config = dict(
    moe_layers=[2, 3, 4, 5, 6, 7, 8, 9, 10, 11, 12],
    balance_loss=0.00429,
    extras=['capped logits'],
    init='normal',
    lr_head=0.0159,
)
Below are experts of layer 3 (counted from 0) of a mixture-of-experts language model. Rows are named router (the router's row for the expert), gate (a neuron's input weights, with its number), up (a neuron's input weights, with its number) and show model dimensions 64-95. Each number is 50 + 15 x the weight over its row's rms, rounded and kept within 0 to 99.
After each expert's rows: "mostly gets" lists some tokens that are sent to it at least half of the time. This comes from a sample of Wikipedia text that the model never trained on.

# expert 60
router:65 18 53 80 37 51 66 62 57 55 25 22 61 41 53 78 68 68 47 54 65 16 56 43 51 34 46 17 52 20 38 40
gate0:63 56 55 70 73 26 31 43 44 68 48 58 72 53 38 93 59 52 67 39 34 36 34 60 50 45 57 83 56 45 76 24
up0:44 45 39 46 30 56 80 49 54 49 45 46 21 44 49 14 62 37 41 43 46 56 44 45 62 50 33 35 53 52 31 73
gate1:36 49 68 51 54 54 33 75 48 25 44 46 38 57 43 50 59 09 76 48 56 76 51 51 31 62 63 35 48 44 35 31
up1:35 36 65 47 18 44 34 64 45 66 29 44 39 50 42 70 56 67 23 35 44 56 44 74 43 37 64 60 48 71 52 55
gate2:64 47 53 53 31 61 41 52 54 31 72 54 60 66 67 69 42 33 36 38 54 60 63 59 55 33 29 39 53 51 39 55
up2:45 76 52 39 49 75 74 66 65 13 78 44 52 59 43 68 27 27 27 32 30 67 65 14 43 55 55 76 53 66 62 62
gate3:67 59 52 33 57 33 66 62 31 66 56 62 64 70 39 47 66 53 36 50 54 56 49 55 30 38 33 70 51 43 54 46
up3:41 58 58 37 74 46 59 42 43 56 54 63 66 40 53 20 63 63 35 52 49 71 35 34 25 55 77 50 32 63 56 27
gate4:51 71 36 60 24 48 81 49 69 69 56 48 68 63 52 48 46 43 49 48 41 82 45 58 52 50 67 52 55 66 55 56
up4:27 53 43 57 24 64 85 87 63 46 53 70 58 45 42 78 20 56 41 63 51 55 58 53 29 62 45 58 47 74 47 20
gate5:31 69 57 43 59 44 50 74 66 49 57 63 71 56 24 59 43 63 38 44 48 74 65 34 55 59 89 65 38 58 67 48
up5:38 76 53 70 64 57 55 68 42 41 41 52 43 40 22 63 44 51 37 41 48 39 50 34 59 37 68 60 48 44 61 26
gate6:41 35 43 40 48 67 59 51 47 33 41 67 65 51 49 78 39 56 69 40 54 48 45 39 66 46 39 67 55 79 43 62
up6:56 48 51 60 53 53 66 16 52 73 49 53 44 46 32 60 50 74 43 38 69 53 39 60 30 47 38 31 40 57 37 59
mostly gets: " test", " model", " arm", " design", " aff", " account"

# expert 7
router:62 33 60 57 38 48 45 35 63 63 47 66 61 41 72 64 47 55 60 69 44 38 45 26 38 75 23 23 42 40 63 57
gate0:32 36 63 62 80 56 19 45 59 65 74 76 70 45 32 56 44 47 51 54 29 58 68 58 48 64 51 51 45 54 55 71
up0:57 40 43 49 35 54 36 72 74 52 82 47 46 57 58 39 50 42 53 42 43 63 56 48 51 42 50 20 53 50 64 21
gate1:82 40 63 54 75 35 61 56 61 68 83 60 39 53 57 97 37 47 59 45 59 35 52 69 63 49 40 48 34 51 44 52
up1:55 47 37 48 56 27 67 38 52 65 38 50 42 55 49 41 65 36 49 28 68 36 29 43 58 37 81 73 52 38 65 71
gate2:53 43 64 52 50 76 68 37 48 40 30 66 63 53 45 68 59 57 36 41 43 49 53 37 68 33 62 65 46 60 73 65
up2:57 30 80 54 63 84 64 50 54 44 44 84 80 52 50 54 36 45 50 45 42 69 49 48 44 44 35 51 61 48 77 57
gate3:57 76 46 45 57 60 37 55 73 72 24 49 50 43 53 60 59 80 50 34 52 43 32 31 64 46 55 56 57 43 62 55
up3:26 27 56 42 22 49 42 49 56 51 39 36 50 58 58 62 64 39 60 47 50 56 47 63 49 58 56 67 59 45 43 69
gate4:45 34 40 60 59 44 49 50 51 39 62 48 68 58 32 50 31 35 33 52 63 35 66 54 50 67 53 16 63 63 41 37
up4:44 60 47 45 58 57 39 54 25 42 25 42 38 80 37 96 48 49 54 53 48 61 78 63 53 64 55 41 65 76 58 11
gate5:47 21 38 49 60 61 42 46 50 40 58 73 85 42 68 35 30 00 57 33 68 47 17 40 47 82 38 45 43 27 62 26
up5:48 23 47 39 81 40 52 67 73 44 70 34 35 61 37 67 37 36 38 41 57 46 63 52 22 60 53 15 51 22 47 40
gate6:48 64 45 66 59 62 68 59 49 49 50 99 54 45 43 48 35 69 63 61 63 64 56 31 60 35 65 63 51 55 43 49
up6:62 65 24 55 53 71 48 40 62 54 59 55 36 26 26 56 60 87 39 61 71 46 23 46 41 32 49 61 65 63 27 35
mostly gets: "°W", "idae", " century", " Museum", " Institute", " Force"

# expert 59
router:19 14 80 43 48 56 58 65 28 47 52 86 46 46 59 83 83 46 67 44 67 70 48 39 77 55 15 32 42 37 33 41
gate0:47 36 44 41 47 54 49 49 60 47 50 42 44 73 00 71 23 56 17 36 43 58 37 56 61 70 77 63 55 29 44 46
up0:62 36 44 47 37 36 40 54 69 11 48 34 52 36 38 54 42 60 51 38 66 76 72 47 68 61 52 49 40 35 75 45
gate1:28 49 51 50 71 48 58 46 75 48 49 71 67 24 54 54 38 41 53 44 55 58 53 30 43 50 60 57 38 57 32 41
up1:60 43 40 27 68 57 37 34 52 33 54 63 46 46 85 57 51 59 57 30 20 44 62 39 22 39 32 73 69 58 50 59
gate2:52 57 65 50 45 51 29 45 46 75 34 77 48 53 55 37 53 46 61 52 42 62 33 37 21 42 43 64 47 61 59 51
up2:41 66 55 48 49 58 50 59 57 55 57 58 81 48 67 81 56 77 28 21 74 44 72 35 23 37 75 35 31 64 61 59
gate3:53 41 69 27 74 61 62 40 65 35 48 66 64 35 51 43 49 45 55 48 85 69 71 50 48 59 64 66 42 50 48 45
up3:40 67 49 42 29 54 26 40 67 43 06 61 66 48 20 19 30 43 73 52 62 75 42 36 60 68 53 45 53 08 34 31
gate4:63 47 55 66 51 55 74 57 20 79 42 59 32 81 35 60 56 60 40 37 41 40 59 41 68 24 64 59 44 45 44 45
up4:52 86 51 22 42 53 66 73 36 76 42 54 63 42 28 73 43 63 30 64 73 75 55 71 60 24 33 75 36 58 51 37
gate5:43 58 46 14 29 45 80 53 39 32 38 55 84 35 59 24 15 42 58 44 43 45 58 60 40 58 47 52 46 56 66 43
up5:43 57 54 21 45 47 51 51 55 37 55 80 77 62 50 38 34 46 52 84 56 52 52 19 45 33 33 40 44 62 47 48
gate6:40 56 54 37 68 38 52 46 55 53 37 34 39 75 60 86 71 62 58 45 58 56 46 56 15 78 45 59 70 30 08 57
up6:45 30 38 55 45 46 64 55 36 45 40 73 46 44 32 58 34 40 57 67 36 72 37 34 49 44 50 62 54 44 31 48
mostly gets: "\".", "er.", ".\"", ").", "ation.", "s."

# expert 32
router:59 53 51 53 47 36 54 62 35 68 57 87 50 76 56 65 56 57 74 65 50 37 30 42 33 37 58 56 45 42 18 46
gate0:54 69 60 63 58 53 38 50 65 39 32 54 63 73 55 62 62 68 50 52 78 31 65 68 18 17 38 43 51 38 39 48
up0:17 58 48 65 41 58 44 65 48 52 24 67 44 31 29 46 46 52 41 74 65 41 42 50 76 56 49 46 52 43 56 54
gate1:51 61 57 31 78 56 63 52 53 46 47 82 39 73 47 68 26 27 44 70 43 59 74 61 54 63 63 81 58 73 38 29
up1:62 79 50 69 49 41 42 50 56 51 51 65 29 55 68 63 62 55 46 71 45 50 89 88 47 39 39 50 53 54 45 41
gate2:58 53 76 46 54 40 48 73 64 56 68 66 63 48 36 42 75 45 63 96 59 56 52 67 54 30 61 50 56 43 28 42
up2:72 60 62 67 70 58 71 60 52 71 67 54 24 55 48 52 38 34 61 50 38 43 48 43 48 49 33 64 80 52 51 12
gate3:74 87 61 71 49 59 59 45 36 64 34 72 19 82 72 36 21 56 61 24 43 16 42 41 40 39 44 49 41 54 48 33
up3:41 39 50 49 45 44 51 79 58 43 64 61 69 27 24 53 77 58 60 56 25 62 38 57 37 55 66 48 37 82 47 61
gate4:57 43 26 45 67 50 53 34 45 33 51 51 63 45 46 54 33 49 41 26 46 63 54 68 34 43 27 48 48 56 21 39
up4:40 54 58 37 52 57 62 58 37 59 48 74 54 62 46 37 49 34 28 46 48 67 51 53 50 73 75 46 48 71 42 33
gate5:46 47 46 63 50 59 44 48 51 55 33 60 46 53 51 43 42 54 52 43 45 49 53 37 60 70 57 29 46 52 54 55
up5:38 47 45 46 55 47 54 61 66 56 51 42 40 60 49 77 51 57 44 29 64 38 73 47 73 36 41 71 42 61 62 59
gate6:56 33 39 34 54 31 62 68 48 44 68 47 48 34 64 48 45 34 30 38 70 52 64 36 69 65 57 47 43 38 71 59
up6:59 50 66 52 34 57 36 41 41 62 33 46 52 56 39 44 57 58 55 55 31 53 50 64 16 46 37 81 49 36 47 47
mostly gets: " after", " between", " during", " when", " of", " After"

# expert 27
router:31 08 44 47 45 55 32 82 72 79 35 43 55 53 43 83 57 40 43 74 62 41 56 42 46 70 44 74 30 06 36 45
gate0:46 40 63 70 50 24 61 42 42 37 48 58 33 52 52 42 68 59 56 38 37 33 38 46 35 50 46 51 29 47 69 41
up0:41 39 49 51 51 45 63 18 76 28 73 56 56 20 63 54 23 56 61 51 32 43 46 87 42 57 78 60 45 68 44 45
gate1:36 53 42 27 38 55 61 56 80 71 56 85 39 45 36 67 26 58 66 56 49 27 38 44 64 57 40 33 52 35 37 62
up1:61 66 54 59 53 52 53 47 50 51 66 39 62 47 50 50 47 85 54 65 78 11 82 62 52 06 76 39 54 43 63 61
gate2:33 52 66 33 62 76 64 46 51 66 34 27 29 49 52 54 30 32 75 41 35 47 61 54 67 51 71 15 40 67 49 79
up2:44 39 56 44 46 44 65 42 57 27 60 27 49 65 77 44 47 51 33 64 57 40 54 82 48 46 64 52 59 71 59 51
gate3:56 48 43 61 73 51 60 51 49 71 64 47 64 44 63 44 47 40 33 59 47 51 25 60 39 48 42 29 53 48 58 43
up3:73 77 32 41 43 63 36 30 59 35 45 68 33 50 40 55 48 29 64 44 69 56 57 56 44 32 38 40 42 24 33 48
gate4:41 51 42 52 59 68 64 44 58 31 52 52 45 34 56 63 30 72 70 34 33 40 79 46 28 27 47 69 57 27 59 33
up4:50 57 46 65 44 41 62 56 51 65 42 34 44 57 59 60 53 33 76 45 62 43 80 36 45 71 52 50 41 43 71 36
gate5:44 40 74 53 50 58 60 47 79 58 67 42 41 36 18 45 63 60 58 42 44 65 59 34 42 54 40 57 58 45 50 37
up5:44 49 21 37 62 52 49 57 43 49 44 43 79 47 28 59 22 58 60 49 37 66 50 34 37 48 36 50 57 36 47 47
gate6:50 40 45 43 42 67 38 64 62 55 62 44 44 51 56 58 21 59 60 52 59 55 53 48 55 34 46 50 54 39 56 36
up6:59 57 36 22 37 40 47 30 61 54 30 53 19 26 40 47 72 61 57 51 61 63 34 26 71 31 66 54 44 62 18 57
mostly gets: " other", " more", " sh", " most", " many", " so"

# expert 36
router:56 67 39 49 65 43 53 66 71 50 85 40 48 41 37 37 34 42 40 71 50 79 41 58 66 25 29 51 55 55 41 19
gate0:80 61 57 48 50 55 38 43 72 35 59 44 43 59 44 57 67 56 46 41 54 68 65 55 41 56 06 29 45 46 56 72
up0:36 22 59 18 24 62 81 37 64 42 35 23 35 49 42 44 50 42 41 46 46 65 37 51 31 42 66 46 72 17 52 59
gate1:82 40 76 50 37 54 38 65 29 72 35 67 39 44 46 78 43 83 37 24 52 69 64 58 33 60 54 58 52 56 66 37
up1:58 47 25 37 53 59 60 63 67 49 56 65 42 50 57 68 49 46 46 18 48 88 62 87 44 57 74 48 33 28 32 31
gate2:64 32 37 35 53 32 54 62 28 54 59 56 48 52 27 44 30 50 46 48 35 40 46 73 40 40 39 56 54 73 40 64
up2:61 49 55 71 29 55 41 44 69 49 66 27 53 38 75 46 38 80 73 68 55 65 00 50 24 40 76 46 49 33 32 35
gate3:39 38 50 55 39 30 33 45 31 47 61 64 18 72 73 34 66 42 63 60 68 56 39 58 51 59 72 35 51 67 34 55
up3:57 65 48 58 39 88 44 18 58 63 44 58 43 67 46 30 52 70 46 47 44 34 47 71 14 43 82 67 22 12 58 49
gate4:64 42 50 59 33 30 27 34 47 33 77 41 46 57 69 51 50 81 35 65 41 26 47 45 61 75 57 56 39 49 73 65
up4:34 54 61 54 26 50 38 48 59 69 62 55 39 60 66 39 59 37 50 77 52 31 47 55 75 53 35 34 39 56 50 47
gate5:34 37 39 37 42 26 60 72 43 49 44 46 39 60 25 80 19 34 38 33 60 40 55 47 43 45 89 34 47 34 36 62
up5:48 61 66 76 58 61 47 41 46 34 65 40 80 66 71 27 67 45 57 63 31 40 56 54 77 43 28 58 37 49 64 42
gate6:32 66 36 57 79 68 61 40 37 44 60 48 47 45 48 43 57 48 78 56 25 14 72 44 45 34 37 49 66 37 60 43
up6:57 39 85 52 63 53 54 46 50 67 55 67 49 59 46 57 86 34 63 69 79 94 64 37 46 45 58 53 59 49 46 52
mostly gets: " Born:", " Democratic", " Republic", " Yang", "orld", " Human"

# expert 11
router:51 45 66 43 60 61 44 48 47 51 57 37 79 46 27 26 65 47 23 49 48 35 52 37 01 60 56 59 25 37 46 68
gate0:51 43 43 62 60 36 32 32 64 30 46 55 59 58 43 53 41 54 65 46 70 36 32 31 50 68 66 45 24 49 40 55
up0:41 37 56 48 44 60 38 54 50 54 35 54 68 55 41 25 45 54 53 38 52 39 40 42 40 78 38 37 44 72 53 70
gate1:66 57 52 56 57 48 38 59 56 47 54 49 40 39 12 42 29 30 61 53 37 43 62 39 38 78 48 47 49 22 26 29
up1:43 49 63 50 48 51 37 42 48 61 36 55 32 63 32 37 47 60 59 59 38 41 47 24 28 46 22 34 65 28 28 66
gate2:39 54 33 65 44 32 41 38 41 36 58 63 38 72 46 45 59 36 61 46 40 56 28 36 40 77 50 52 57 47 41 47
up2:66 67 67 55 52 55 50 48 71 72 73 51 58 65 68 26 78 51 54 39 34 41 19 35 40 74 60 72 62 70 56 32
gate3:61 45 64 37 69 77 57 61 76 64 50 30 34 45 55 48 62 36 52 71 33 80 28 09 39 69 35 41 64 54 49 43
up3:58 64 60 39 46 51 54 74 36 64 42 54 57 54 59 60 66 24 58 44 60 63 79 48 47 53 34 30 59 70 55 35
gate4:61 26 42 51 74 40 31 63 26 59 54 50 72 50 48 56 57 55 48 62 71 28 75 29 65 56 62 68 55 53 55 42
up4:57 44 69 54 22 53 49 52 32 54 77 62 18 52 41 32 62 27 42 47 74 48 58 33 39 44 53 41 59 59 47 29
gate5:24 47 65 64 47 42 61 54 26 29 53 64 82 64 51 25 35 54 58 55 61 65 45 62 42 44 65 60 40 64 71 55
up5:39 36 59 49 77 45 25 53 41 26 66 51 88 52 38 55 48 43 55 34 47 63 45 41 64 58 49 34 33 60 50 37
gate6:71 52 36 57 58 61 40 29 54 52 74 53 60 39 63 56 28 54 59 76 72 57 34 45 38 34 24 68 45 63 33 54
up6:38 60 14 68 35 47 63 48 34 69 46 40 55 68 38 56 46 58 48 62 67 46 59 46 57 48 61 59 44 30 22 27
mostly gets: "bin", " Roth", " Pin", "ubb", "avid", "š"

# expert 12
router:66 56 56 58 53 47 73 52 42 53 27 91 67 59 53 67 50 53 60 49 39 68 52 21 26 63 23 40 25 57 39 80
gate0:39 33 27 80 34 53 36 54 54 42 61 36 30 49 44 64 59 48 51 71 27 38 53 65 47 61 54 59 28 59 48 36
up0:53 43 49 56 66 55 14 21 38 53 60 52 61 67 39 50 71 42 48 64 24 26 35 35 28 51 30 59 51 73 47 52
gate1:60 59 57 60 53 34 54 29 29 54 56 68 27 40 50 70 69 41 69 55 56 45 72 80 29 39 47 61 48 37 68 27
up1:38 47 53 88 42 64 64 57 40 61 64 37 65 64 52 39 53 72 41 55 71 59 28 14 57 72 51 38 64 78 52 62
gate2:64 49 60 77 27 66 49 62 56 48 53 59 72 60 62 55 53 29 62 45 57 50 38 52 39 67 48 46 42 25 54 62
up2:57 35 73 75 38 83 62 56 50 62 63 67 82 36 70 56 37 43 60 59 39 59 52 52 32 67 42 48 56 48 43 56
gate3:43 60 32 55 31 36 73 32 36 64 76 66 40 69 62 24 34 39 29 42 78 26 54 38 68 40 65 46 27 24 31 50
up3:64 37 42 35 54 70 49 58 42 32 35 37 13 50 39 60 77 59 69 66 54 69 33 76 46 42 54 59 40 64 77 37
gate4:78 62 48 43 59 39 55 13 67 73 59 49 50 64 55 50 48 62 46 48 11 45 53 11 57 87 36 55 48 48 43 56
up4:58 70 61 11 55 37 32 50 58 51 60 46 57 48 64 55 58 55 57 46 47 41 53 37 44 53 38 64 65 43 56 41
gate5:54 38 47 69 50 47 31 34 58 57 66 30 55 23 82 72 33 41 75 44 28 70 26 43 44 53 63 45 26 59 49 42
up5:25 49 36 49 61 53 62 59 47 60 32 57 44 47 16 45 52 58 16 37 62 31 76 57 40 43 42 46 62 32 26 51
gate6:68 23 44 58 28 26 60 36 36 24 56 40 35 58 21 38 38 32 34 39 54 58 41 45 52 61 70 45 31 16 67 48
up6:36 52 46 67 58 64 27 53 57 65 50 42 42 39 83 70 47 70 66 46 55 30 59 55 57 35 65 64 58 67 17 36
mostly gets: ").", "ation.", "°W", " London", "ia.", "ity."

# expert 41
router:49 54 34 63 52 51 63 55 27 25 45 57 63 14 47 64 35 29 58 52 49 57 41 12 54 51 72 61 55 67 59 29
gate0:53 38 76 42 38 35 56 84 57 69 34 47 51 35 32 45 34 60 56 34 51 82 36 53 41 31 85 50 46 39 31 50
up0:26 72 64 66 50 57 63 65 52 67 64 39 75 74 47 44 61 46 52 32 68 62 43 55 47 76 60 36 72 59 35 68
gate1:51 33 64 54 24 52 42 68 46 67 46 45 44 47 37 60 70 32 70 19 51 57 32 40 34 31 52 36 66 26 64 56
up1:69 26 57 41 49 52 21 53 59 38 42 48 42 35 42 43 33 14 82 44 47 69 59 25 29 66 42 32 68 51 51 26
gate2:35 33 59 60 39 44 58 65 39 47 56 60 43 39 51 47 37 38 73 59 30 37 21 57 46 32 31 60 52 59 48 64
up2:71 62 45 40 60 31 53 46 26 55 37 50 50 73 46 71 54 57 45 62 59 48 37 59 65 61 60 19 35 33 35 66
gate3:62 43 51 62 75 43 31 64 50 49 30 61 64 33 57 57 65 49 68 52 58 64 60 61 66 41 50 26 41 50 64 40
up3:49 77 57 56 72 48 69 60 69 57 54 60 65 37 64 59 43 40 35 79 70 73 69 47 55 62 27 72 38 65 30 34
gate4:16 37 49 36 39 57 66 53 37 60 54 36 59 52 81 53 57 53 30 63 39 54 56 48 53 65 45 37 65 54 46 50
up4:29 39 68 30 60 66 44 59 58 41 54 45 53 45 70 64 51 56 27 62 19 62 57 40 53 37 35 47 56 44 62 32
gate5:58 62 48 56 59 53 72 67 63 62 64 39 52 34 31 79 53 46 78 40 48 50 61 15 60 62 41 76 45 78 30 62
up5:50 45 45 23 66 42 45 61 51 41 54 66 61 55 44 18 22 73 53 61 47 55 62 56 34 30 33 61 55 26 52 58
gate6:17 24 40 23 37 73 59 83 44 70 40 38 51 55 37 34 32 62 73 50 45 49 44 54 63 40 34 54 48 42 38 53
up6:48 58 42 64 48 59 44 63 30 33 73 49 59 44 72 63 63 30 57 49 62 52 35 70 00 48 25 26 62 51 38 39
mostly gets: "°N", " Label:", " kW", " hp", "–present", " date:"

# expert 48
router:54 53 62 47 46 55 46 23 58 39 37 65 29 44 53 35 41 36 48 62 56 71 48 47 47 43 58 42 85 46 51 29
gate0:58 53 29 49 44 40 53 71 76 28 41 68 68 81 56 54 64 36 60 42 45 51 64 54 61 71 33 35 36 40 32 55
up0:48 39 22 45 43 49 73 76 68 31 55 51 53 56 76 76 99 52 51 20 51 70 38 74 59 69 20 27 73 41 54 63
gate1:75 51 46 65 39 64 50 28 35 50 52 81 86 62 48 32 43 50 26 67 50 62 57 49 62 37 12 38 54 43 47 57
up1:75 36 43 60 54 45 21 25 51 36 57 53 66 49 63 38 75 48 30 49 40 65 46 60 47 38 35 22 67 58 48 36
gate2:19 53 51 23 66 60 45 74 52 54 34 53 29 63 22 72 47 72 49 40 41 63 51 62 16 39 48 27 51 73 54 62
up2:38 37 67 57 47 51 66 49 51 47 28 56 76 51 68 36 57 24 54 57 54 24 29 42 72 56 59 68 45 50 36 29
gate3:26 45 64 71 28 71 71 56 37 43 38 66 39 78 55 55 58 62 36 54 60 24 57 63 50 59 26 36 30 54 45 70
up3:29 33 47 29 66 59 55 28 44 52 71 42 62 60 71 67 49 35 50 36 40 42 67 37 71 26 42 59 59 67 65 54
gate4:39 38 22 46 65 50 44 39 62 78 37 54 44 39 53 31 46 38 72 54 29 33 52 41 61 71 67 54 35 38 64 57
up4:70 79 62 33 42 43 47 17 44 34 17 37 54 31 35 49 37 31 25 65 49 60 39 47 62 30 39 51 60 39 45 51
gate5:58 38 69 37 54 60 77 65 42 20 63 41 54 54 70 31 31 39 52 50 58 36 59 78 50 38 33 66 52 43 64 43
up5:29 73 50 71 29 64 08 14 64 60 55 39 72 20 66 72 71 48 44 36 61 62 38 27 64 39 56 52 65 49 55 61
gate6:48 44 40 49 64 33 61 48 56 50 37 51 48 68 73 36 56 53 55 73 50 59 47 38 56 49 67 68 56 14 76 44
up6:69 32 72 66 45 22 58 61 49 30 53 43 44 41 51 24 52 54 55 35 59 64 42 52 38 35 22 43 53 80 47 51
mostly gets: " New", " town", " Los", " Cast", " Port", " Land"

# expert 49
router:49 53 51 24 58 71 60 41 59 48 75 76 36 53 75 85 54 51 52 64 58 45 47 74 66 33 36 58 68 62 56 46
gate0:49 21 16 71 52 40 56 68 44 54 42 61 30 54 33 57 35 47 48 37 59 45 56 39 61 83 24 29 34 35 57 65
up0:58 13 59 53 40 43 57 61 64 44 33 35 14 51 78 35 56 36 45 35 71 41 41 31 65 59 54 54 50 50 41 51
gate1:42 44 76 29 66 46 64 61 44 29 37 62 41 81 29 64 51 73 53 56 47 58 65 62 75 60 43 29 49 25 45 37
up1:43 58 48 99 33 35 31 47 54 40 64 34 67 36 49 51 73 42 42 53 55 79 35 57 63 31 39 57 47 49 31 56
gate2:54 30 60 66 73 07 43 47 38 54 31 49 43 77 16 61 41 45 61 34 58 58 47 60 64 45 47 43 53 48 56 51
up2:55 30 62 53 33 51 60 62 40 77 50 49 61 36 87 41 48 65 48 70 61 54 47 43 26 57 60 64 57 58 88 80
gate3:65 40 48 30 54 48 37 43 47 71 35 26 23 58 43 43 58 73 43 46 27 42 49 33 28 95 45 42 50 53 47 36
up3:75 38 59 53 33 65 36 53 32 51 42 45 22 50 26 52 53 60 62 50 48 34 60 43 37 70 32 37 40 47 35 76
gate4:45 51 69 58 60 62 48 52 53 53 29 43 67 34 57 31 61 54 69 55 50 34 54 58 51 69 47 30 47 49 45 42
up4:18 49 57 38 75 67 44 35 43 51 39 69 60 59 48 46 47 61 59 51 52 28 36 46 32 54 61 33 55 46 45 36
gate5:46 75 61 61 47 48 56 36 34 70 33 56 55 72 72 36 60 56 43 52 25 30 57 46 65 57 50 45 44 73 69 67
up5:61 73 54 51 46 39 55 51 55 68 65 56 27 58 60 30 55 62 49 52 13 66 36 64 71 71 52 61 62 57 83 46
gate6:61 62 37 55 49 38 63 47 39 54 61 42 31 40 79 47 30 22 38 74 55 53 62 67 55 58 43 54 41 38 34 46
up6:52 41 47 59 51 43 40 28 74 47 47 17 33 53 46 48 79 40 47 47 38 34 49 42 46 47 54 56 47 37 67 39
mostly gets: " then", " again", " He", "He", " once", " subsequently"

# expert 14
router:37 54 70 56 45 69 67 52 35 66 69 28 68 53 39 52 28 46 68 66 35 62 55 49 74 56 62 77 52 49 50 01
gate0:57 72 04 75 34 39 45 33 61 49 75 43 34 83 45 58 46 63 49 50 61 45 45 65 39 51 40 62 26 63 47 72
up0:36 65 49 41 34 37 57 61 66 49 30 41 58 33 47 52 49 44 25 41 56 28 37 46 51 41 65 39 56 45 29 30
gate1:44 36 44 53 46 56 50 49 17 61 54 31 55 61 51 75 43 54 19 51 30 73 92 48 55 37 84 45 53 69 78 36
up1:58 43 60 56 48 71 60 47 31 27 46 55 47 36 72 83 50 30 51 39 65 41 31 83 31 45 42 36 55 71 71 31
gate2:48 56 56 54 75 52 49 55 44 67 39 68 32 55 23 54 42 75 56 24 44 68 55 68 43 45 34 46 54 48 75 31
up2:41 65 73 49 69 74 42 32 26 39 52 62 66 56 37 54 45 72 33 40 26 54 56 69 50 67 31 50 57 55 43 42
gate3:34 45 52 35 44 41 21 63 55 33 22 40 36 61 38 53 64 45 35 57 27 35 48 68 39 54 56 38 31 50 61 57
up3:42 29 52 50 69 45 42 37 65 40 53 95 57 31 53 75 21 30 60 94 45 68 59 41 67 40 63 64 40 43 47 56
gate4:55 71 48 35 44 59 56 61 56 61 42 42 74 48 85 54 62 38 45 63 15 42 46 30 43 49 79 63 57 73 60 45
up4:57 81 56 50 15 70 41 51 31 63 18 41 57 70 45 59 72 70 38 55 57 60 59 41 47 61 55 53 66 38 57 60
gate5:65 53 49 40 30 26 69 49 43 65 33 47 39 63 53 70 44 55 71 32 47 38 42 44 72 63 55 38 49 52 21 44
up5:60 44 66 60 67 43 17 49 63 39 50 54 48 36 56 57 75 59 44 40 47 42 55 35 09 62 53 44 52 45 76 75
gate6:60 81 63 53 29 59 70 42 48 36 80 53 53 54 53 53 48 70 42 42 37 65 70 53 36 39 51 62 75 55 56 43
up6:54 33 46 26 32 48 60 61 61 31 36 58 48 29 48 21 71 40 45 52 50 34 60 63 86 60 28 29 35 47 84 46
mostly gets: " 2017", " album", " 2009", " 2014", " 2019", " 1989"

# expert 30
router:57 67 69 29 43 65 57 57 39 55 21 66 44 59 54 35 70 48 81 28 29 75 45 50 61 30 54 60 45 47 57 55
gate0:39 48 43 64 71 19 53 54 62 19 39 46 43 25 46 40 82 40 58 43 47 49 60 55 53 86 63 44 54 57 35 69
up0:50 55 64 60 34 66 39 75 48 36 67 56 46 79 44 65 48 68 72 53 47 23 48 56 72 41 28 55 26 61 33 48
gate1:73 51 76 57 34 65 48 64 48 70 61 34 34 39 54 54 74 47 07 33 25 45 65 46 29 54 71 50 50 42 49 40
up1:86 29 66 51 39 47 26 61 33 26 80 53 47 52 63 61 53 48 52 61 51 44 56 50 68 43 27 38 56 72 51 71
gate2:26 65 69 47 37 59 41 39 51 48 28 72 88 57 53 68 38 23 70 73 57 44 46 29 79 62 33 65 53 41 66 59
up2:45 62 48 46 35 33 39 52 65 43 43 49 40 32 38 59 75 64 26 44 64 46 62 55 37 46 68 65 52 59 58 96
gate3:38 33 48 75 53 19 58 65 58 60 42 56 75 66 48 42 55 58 54 73 55 56 71 39 84 45 45 39 56 45 44 58
up3:58 50 65 62 61 55 59 30 49 71 40 36 96 51 58 25 69 45 51 55 17 46 31 51 13 80 52 64 39 19 43 71
gate4:41 58 61 32 73 48 33 41 53 29 30 66 45 32 45 86 28 27 46 46 90 57 63 45 76 68 44 40 44 49 74 26
up4:17 73 68 54 49 53 27 41 41 69 55 56 61 72 38 57 44 64 50 42 43 38 44 35 70 76 63 53 40 63 65 14
gate5:48 46 72 43 41 46 71 40 69 49 43 15 54 02 67 40 50 47 29 73 49 40 38 41 40 68 36 43 44 67 64 75
up5:17 57 86 48 59 56 55 55 57 41 50 21 68 30 70 29 54 51 46 61 33 51 29 55 50 76 30 61 61 53 64 53
gate6:67 69 34 35 40 32 49 26 55 59 55 35 65 39 57 49 65 55 50 80 26 36 52 37 40 57 35 56 59 65 42 52
up6:59 47 75 65 54 66 49 27 52 32 46 66 70 42 68 71 47 82 54 79 63 34 54 35 58 38 31 54 44 51 67 29
mostly gets: " I", " at", " U", " \"A", "I", " (A"